From a checkpoint of a small mixture-of-experts model trained on Wikipedia: 192 experts in each of 8 layers, 2695 steps.
Below are experts of layer 6 (counted from 0) of a mixture-of-experts language model. Rows are named router (the router's row for the expert), gate (a neuron's input weights, with its number), up (a neuron's input weights, with its number), down (a neuron's output weights, with its number) and show model dimensions 0-191. Each number is 500 + 40 x the weight over its row's rms, rounded and kept within 0 to 999. Numbers have three digits each.
After each expert's rows: a language model's description of what the expert responds to. This comes from a sample of Wikipedia text that the model never trained on.

# expert 41
router:460586493503491453491518506418583455518502477514551466560461489544547490520576520495541491471496469439541501492517463561435511563565516495595482543512454465469466491459499544427541545535500473532562558434508522530513500478470504479545481473474472501453485400533441481567525466509444517482577493551550541456441480494563518480550427478473498464491487458490425522540539485478443449482551450499497486527508522454513521431456454446549530496449535533490492532554451539437461561450436501540522514496441475479530567490511438506475465541469504488417520399547512498473466443527485484505
gate2:481483522474504490527539499508546399566512424525539499469490484463448442497496521462548526489499418434493450384478468546503507547500512525501551468485495526481496536476507480441451440474535529485476531504592546494586458523536592527545492466421532488509536422499456465534454561544477494528515481467506647438478494523472497523494484444521448505508437455451486537595561499474504512467489522514501499591526474529545491469420474497483512491469480525502524530486546534489525557478563467494557501501453472491598527592463495533459499537538539449519502471513480465471489427522462501512
up2:484501448554484529470516489497480525446525525471502462474575483546504441569509484551477498449480540553532569554513571532531485459508502495415488561533444461440564545519470428449515544473499453515586516462461428434413493478416442543492449506544463516489484532524464498476500539479560502497451448508457437557496500489532517391462524514507536487501500513546527506543445478538485491497455550539516551454438560480536482535551527494492417524486561449490459503524485490456465496520526540480541531533542494503483523481495488542472477538390440514579503502468625465452468515486492489439
down2:421467518531510473549495446576440443448488595490472492519538606507479512517525577485553553490549493557585491460485526517388531499470496537441517493491530523444472519555540525504559523517505540535531534541537516480464477471508510440510564428511530472514522535500531406538579505480572530468498559504527460495570495483469542487553487480512462487451475509403528404541463551546534494565544454508468440561455424521488518472518528594452486486570514424479480534516504536509498548442464543502512506538500497513495578553449485484496484490527465484474500542525507463539506490540499506489
What it handles: First fragment of a longer lowercase or capitalized word split into pieces, such as res, dec, per(ennial), compet(itor), Se(al).

# expert 26
router:443539480505459465442519526472523462502490481524507462579445447523546439535504562503530545469561463468514537490543481515454527513548528436518432572489484453484438570433506587450535522474520446586574498457515542554452470538479499476516483466455500552476527443492483477542540509511484525492568470540519487485461448416553460447534492447456462462487503468512433532499546434481480479462517488486491454477477502460508515491418484487564517505478535480494468524551458524488474535421443481553519502512443474443530549502515435516480515532466471497486572321506498485487487501521452429506
gate2:452478497483541539475449456422544439501439546540598514589451475540535642517476452485481468484531482526539536461498502498475509530531552444494399526514503496508492543474513535472456474497496461531455540543488578550445494465489502510464496490456502497462475423519438437463461524461560512496482497467506460519516562444464478467447512469501515494451546487505551537411539454466487507491502502489465499567486532462474506497509520473495514525457467576503513533455565505447500543402530552506487531467525548425483507439549478449433534395473474469522552492481475520487533455412430479516
up2:505529547551460471548503485506508598473512409570543445517469530547431480498497569528449461507463548502480441479491533560554512541518517463563397518498495436502515515514485495479526515522505517488465471462479508467536493485445465513491511473463570416476490528491463535496544485502430479527479476524507495494545579450531507549491505560560500541491472568509539423386539508526518531508473477530537603480524416420500453512424443540457476528514522462467534524502417512491464533532559488471456513474471474516517530511487567452449450409548489524467529565493536491497428482436481559483
down2:540552441540483464507578539485575471490477454561572538475481487461480530499476442425510464448494503593453461502528581528470529521553464539501529486552471531538484454445498504517435472469548489524462474492407490472587564482468537550438524512516411553547465484439454527508527480480465521500505505479470390518544490460439535504468501575527518486547451426506515508502474539466538482492493520467464517517525526520449512425554497551401496513502491507479502496566460534514491474592521529475450499462554614412435535540491481537506461526545490504502481540469495492519508482433492517497
What it handles: First letters or syllables of a word split into pieces, often lowercase, such as d in dub, l in laptops, ro in roles.

# expert 29
router:490547491569476439446552535472508483557478448501524455573466452529516448535527543489488570482558457457538530476545465563487547557523510452525440519547503461469487557462536543449517579498548449539590536445530531512509464431445438493548482464451501534481472485499503460595550488494450548480486478548562539459453452479518463477539479493464421489479571491549462568500546420504506433471539470484465479541457463451537535475471497499512515506474561534496462581518497523489491558486434446539521548472462455438519526525564478546489469512458442489458536474512568497414485487512473444505
gate5:450510533508506500446536495512481459559512521417535482486478532490526462499528373517479537465491516497510456391451541530487528451478506454579494494571518485477560440476488508562475575497552512453530556500553493466549452583485458602585462432540515579490487495416534525583516565559535500507517520535526461509569491509469506547565497460450477476525497474580425512529474587495530490485491533455448519503492506505516504484471485500528521514478486486427457421485518522521512482454449524461491534480491479525521508467573568486546543508508441488524405493466482525492518447505460518436
up5:530416487453475546465489429468440501555495547431573550504506491459591514519588512537524524482420479524571456526529509573566481480504601508509487461493508469512505488539439465481512521517446503449411463513420474509480515554516459447502495547578496514479457545418537471589460484487542529496463523521589442515489538523432529465429544466485481479510508476442452479465462533513511442504462471475503500531522495548480530536507449535525457520577432547397504400476558500477510445518514476514535531490535497488465489473562489531534488472464450502547463511485512483509457540505537536487
down5:518504505498518458587481511485477519502496507540518537525474479537505433473497545520516569557515505497462546577530446532562453562483501518478484536411538481514569557522426511489434476514487473506550465567520494415439460440492517469491534519479509512501506503486491544463554561492510495490459519469520518481537412537468462455479481522467591464464524553620524498454386476563515500513540541507492514514503565517500482539549530493494497538557491556509490582530527517551519481480598564524533478606478483474454446500507461452445522403499462512533529471505575477434518501555480556497
What it handles: Articles and determiners such as the, this, each, these, a, usually after a preposition and before a noun phrase.

# expert 48
router:498536422558458473454547586497535489495506468507459438585458458492516496483546498478537535443565489502520541455528489488456553527562490446475477601564462446490473537504533543476570565483495466547522529403492542564524476447438467498547518492471488514431509465519484507585532505467440520487569477499538517475495486467578423472541507479463517451483518450489475509533530497457457426482527456421490521528474517463528505441456466437560550469487542540479456507510446540494465510469431477564491539510491448470532546480559448527482485501462509542429462434539523486436505447497422476540
gate0:417523491501468589451530515431571532492444397506477501466465505568531443525508500490521513497479491508600447498456474549511531495527469430486497554443439435461413434528439541452548549501528482503528571474477543542538554524499414470518438538459480405431437455531517451574528517535501483507475460460510514453468496487589482506560424492453524487496447424510535479527552503492488453472464499504486498506471483477517578523461456451508506469509512531466505520518446551544449517493506469548544528490475488457514567482520537526498490476528475498511450489494557495496532480510580488596
up0:464541393463537498540464599508505567481540470523471488440532515523509527463483515526489469535505489506478523579507546491507500530512454514518477536582473525501564387475484502465480531464504520525505457525436534526517525584541535520486535632467513484463533460477486513516475506494462469448506504494535496457533511460576527509535480538567524548499516526512464492480533497480599512474503469390535531490496469446511473442455439418595528490507561539456519518510422545502535522564514511524480530518559509509472505435446441505540558451538480530491394506464520449502498546475491455581
down0:474501441497491432489483513435480482480506511507560481485479486497513458480522535460490469534450519481409592412505493498443552522569491480484452482462430538462499533451467514461478457488545446550496510485467457446487380472503510473553477482514505595465422497478517477533513507540439521539444521534466468523542538535500526527454462483459487482435480536493429537579482502566425487462453551501548521453511491476524603514528476500431499506473462455484424529485570523474497492465449479526554544465547522463456513494545512470526423575539514426445554494534437540488477535473485589467
What it handles: Middle pieces of common nouns split into fragments, especially before plural endings, e.g. p-el-ican, sc-al-es, bell-birds, farm, gun.

# expert 16
router:471558493545493446484529531451519488528457451550539441541435449511558426522534543467555515488574472474540508461512474491478511533523531470518466525498469491506445512464530526473546561507567459520521495459555532509561436439474422456546484434430487522450462474502441486556588499423470545471492468554515547451470453446538491469554464476483459466481533477555462571488552470472440445467547450479451472554490476463532518479426476467564532463464541521472457531530504525444484545487465457544494522478444492457528554510538405521461483514461441484450583474540527454460470522547451451525
gate0:441511512511528458439468523509487531543429489480481520531574506549579471517533502487529500490490460547581579402509507452495548552514437460555506468570492512454499528586504506471500498571493460470474498475538555473472573463404499554486470497512463569455518460471556509520532539463508502469551513531540472490509486568543484445535466491495542470472459472513472468552471526451494567461546548539524461490527533505555535504512531455517493526534500448525415516522500506458491555480466446452444406546467497486507491470457575539540483509439449526583470470473453414463528447600465463526
up0:528487472551493475486482451467502464405468518525487502496550521559508506523418564497515540501429522569482481504526519454493471446498493470479520514501493481524552492556500469519461547440527478559495491514422555519498501556449532405496504486508384445514462482501499548456372540452472523507517442592444513528500525445547481467481583489524510530457541572478460462500487515459462438597450575482494474471461500484486465538481521475562572447528478523483502497532452518533448505450545522494465461497467557503458522472528549564484529495524573499458535501516547462515500560424444540578
down0:478542488539567478499558547473522513468512560442561494538483438489445532460543481518474484529392509519493510448526643441447541537483513528511480547469410485560519494512462514458536528555439565496504496521444500434529473504449442477516506485456472543462470479470448522440503526475435456464508526428512520479468535508463465563546575467472563455568498472518553523517533485530528515525514531536505452533471540561494437457443462547526519524497498491519527570497565540481531492517560559443524464469477499494521488465498451503496577512498512467484526570509563527408475474483422560439
What it handles: Possessive determiners and 's after subject nouns, and coordinating "and", "or", "but" in prose, such as its, their, film's.

# expert 0
router:472516492506432485420569516504494472546463492483543489522477435523500493537516526477561549449548393459584505485578490565523515533506541451516479517508495446456485522459531536467514541525498466559495518469542525541493496437507497455555436482485476524466476462551500428508503486472500571469549431508527514484444462460552508423531481455455461463445558454498441549543539482465483445455548462467423496562449446416531578497486470440538562461461540517438479517532467557437443519477479478506541507465498478463542536528534455561497452547457497475481561463537501506493414493535493445559
gate1:500554521562526479546589523502422464462566546449544447483482503548503490465561516535447413501519483447555465510512499619531562548494470531467435536482542511525492466417529474419513513454504520542502473488515459532480471465526533509523530475526489423524447515533524490461510488514423567514516519508525547526451494532482508587596537557531520500504459506501516508530510522507462496567533485550551506572486471487506456517508487486423474476536531570524577542471456530474552505473497522484500527543482407513595531561515408454489563486442491479523446514509492474536418513486489450450
up1:504509444512569498419427488501465548506490489558405506511492443480462437521501468530519514502498446518467539459488511440494500507553467476485524541500533436511515539622468512506458550453503460491500518502500547503475477472562491505562533499489498520465550539452532530521479514530501453466467527451462503511513460526621497466433511439480537489436526526513431553504468508520567513477557489574433493439452549538508472518515417486586565511576497474447465531535540537488449455484493474447470479496505455521375493495475529486544479481567510538583390502467535533471553524512516479530
down1:384473532497455482536497520498484493458421465502437535539441475497560534477432567488494439471532563554462550509518534505556468424507537490521462496522592433516542513536516472512512492517532519453565484461460471490477479483530456523481488426481547529504565420484528458487440481510450478488482535569516479497516467496480513523560482501498484521503447455556433512512494496553551496491560535418488411445487549521549562443469538561442540516445453512569490541431527504520425540466499453473459480440510522538533487482598538499503422453533533480456533492523491471440545479469523570512
What it handles: The word by after credits, reviews and causes, table pipe separators, and infobox field labels like Starring:, Spouse:, Label:.

# expert 52
router:435525481533485447464525500477475504500498510468482497555457433470479482500464535479533575460556458461492522472494448545534517506523529461512478523470489441498434593477574584473532527519558408518553542427567499521531487447473497516577444452500472562483556506506502451542587512509512559487536506568511501469495459441551445495537471429422463426499539452516457489524525401449476454469544469442511452491488509470524514475463464507494515441474533515470497509507426546498453536488431463531440516516458467448538589539525475550508493567401505506483535419521528500508481458494474466506
gate1:485510445456405448570560554456567500476478514562486491472458613529506515518540512527557526550483422550504520439480425515472455500476594448527477490550457472477524515465520475507550502443490519537501451547451564523423514469499450546439432540511520532534459481453426456506538459459491506480499463528559536490505542488475501496539504486449515452536473389519465553504556484451521476531493474460512569535410484433549501525478496525531503444508543445437502499510460523466509488476498538521556496488415481509494514555577534487507457566471490551439467501541502499486453487452504435544
up1:489508594501470593554450424545530519486536472533511521433530467536503499506546535564490450515545521512538498534457532503458540528487558506603513456527470468507453445540526567542435495511515562493559534468489467455504517550585481498482460501549506489509502455533497566461514468527465533483596455513455488581484485505548508423541434533533450467511539565508509501544562514510522478513515543547490527525556483552485417531450551534491492496504594480498536493541536471568605452514450562507546533507460479513500548526485486484473544424525502445512521512504565451544490558553558521530
down1:491466506539448495489523527483446504537451516491523464528508436570582473466514508538476471471433533457457432475456556455600533558523440493484499537487555470512490529425546398467529552499528489513540485515529512489457534598536538526517471475462505576531516411500498486449501461548455516493492551499446540485503484520482559496475535528479529455576478530386460424466544499463488485497491581561538537541484522479478493522529540498471464506487615528457477492533533508485483475475564505521547506571508542474499524494537522456575473515538535492457503588521514546519527605449550499460
What it handles: Middle pieces of foreign or uncommon personal names in results tables and lists, such as Kne-is-ley, Ryp-k-ema, Iss-ou-fou.

# expert 9
router:447538481524497455473558529479550467521451518511499455567505457516500518514530538459535602484566473462504528481532455514478501500524548500500512547569449470440468552493513558471514485564507478575517534478450508521485523446484505478526459486498465519495534501517499419609498479490473549484526461493571491497498464440469486464531434476442457421419549495534534493518498452457503501443572442485486467537449521488573535490474435444471533420459536503479445501508473523515474553487492468589468520423449491474530488574539495592489459526458505499456535405577478479441454431499424496538
gate1:469570441566502430490483557412554481525526553524474514463415471508440486485500490510517571482555498570446538501528415532425457546505548511548499435539527482466503500529480563466516477458519489543476545496482521434561498490469535537561504480524487491481519497520481488466531559357560563529509526494545545476477449486465474493524482517466512460458548534565572484504442489527434481437490575488461510506471511508556491636484484546475533489512557526512517466483460484431479503479503508540466480445476584465514499514511534511446440467455530488482514473578462455476548492521461527559
up1:473433437475496439514527458525547532459392503585537533530510508463610467547524470488492489509451461556495519494503468461550555490507439533481505572503485503386468510476537499555509500560526486547529560500500534511478478499536493570512545513453515573456515492531573540567563467628462454474512453491467492583522506501539479496532504455443469471495506523458511537513522431544527454473449506473529521480555488452511524443538527526540455494474505500540416538479551504491512503411475546519525553501469444564448447580447497545502529543508461507527524477441508511518566460479525489530
down1:395570511490496463536577501511472470476424545526540473507520467493533515521488496420506498459429412429572545523501478483520606479555554506444557474507475490469480547538475473553450509531499466539533476357535553518435509508484484530512514465469515532427541433528473531527433500504488485487446566526490487539527509456538425493482498521439528441502459450470521432489510466531545520531500528426528510492474481440501467490538507485510496550512468519547508493464488523485523436500524507545538468455506489489500588452483464540526523545479494517559572549581504466439416554445505463473
What it handles: Opening or middle pieces of place and club names, often in football squad tables, such as Middles, Manc, Mold, Dunfer.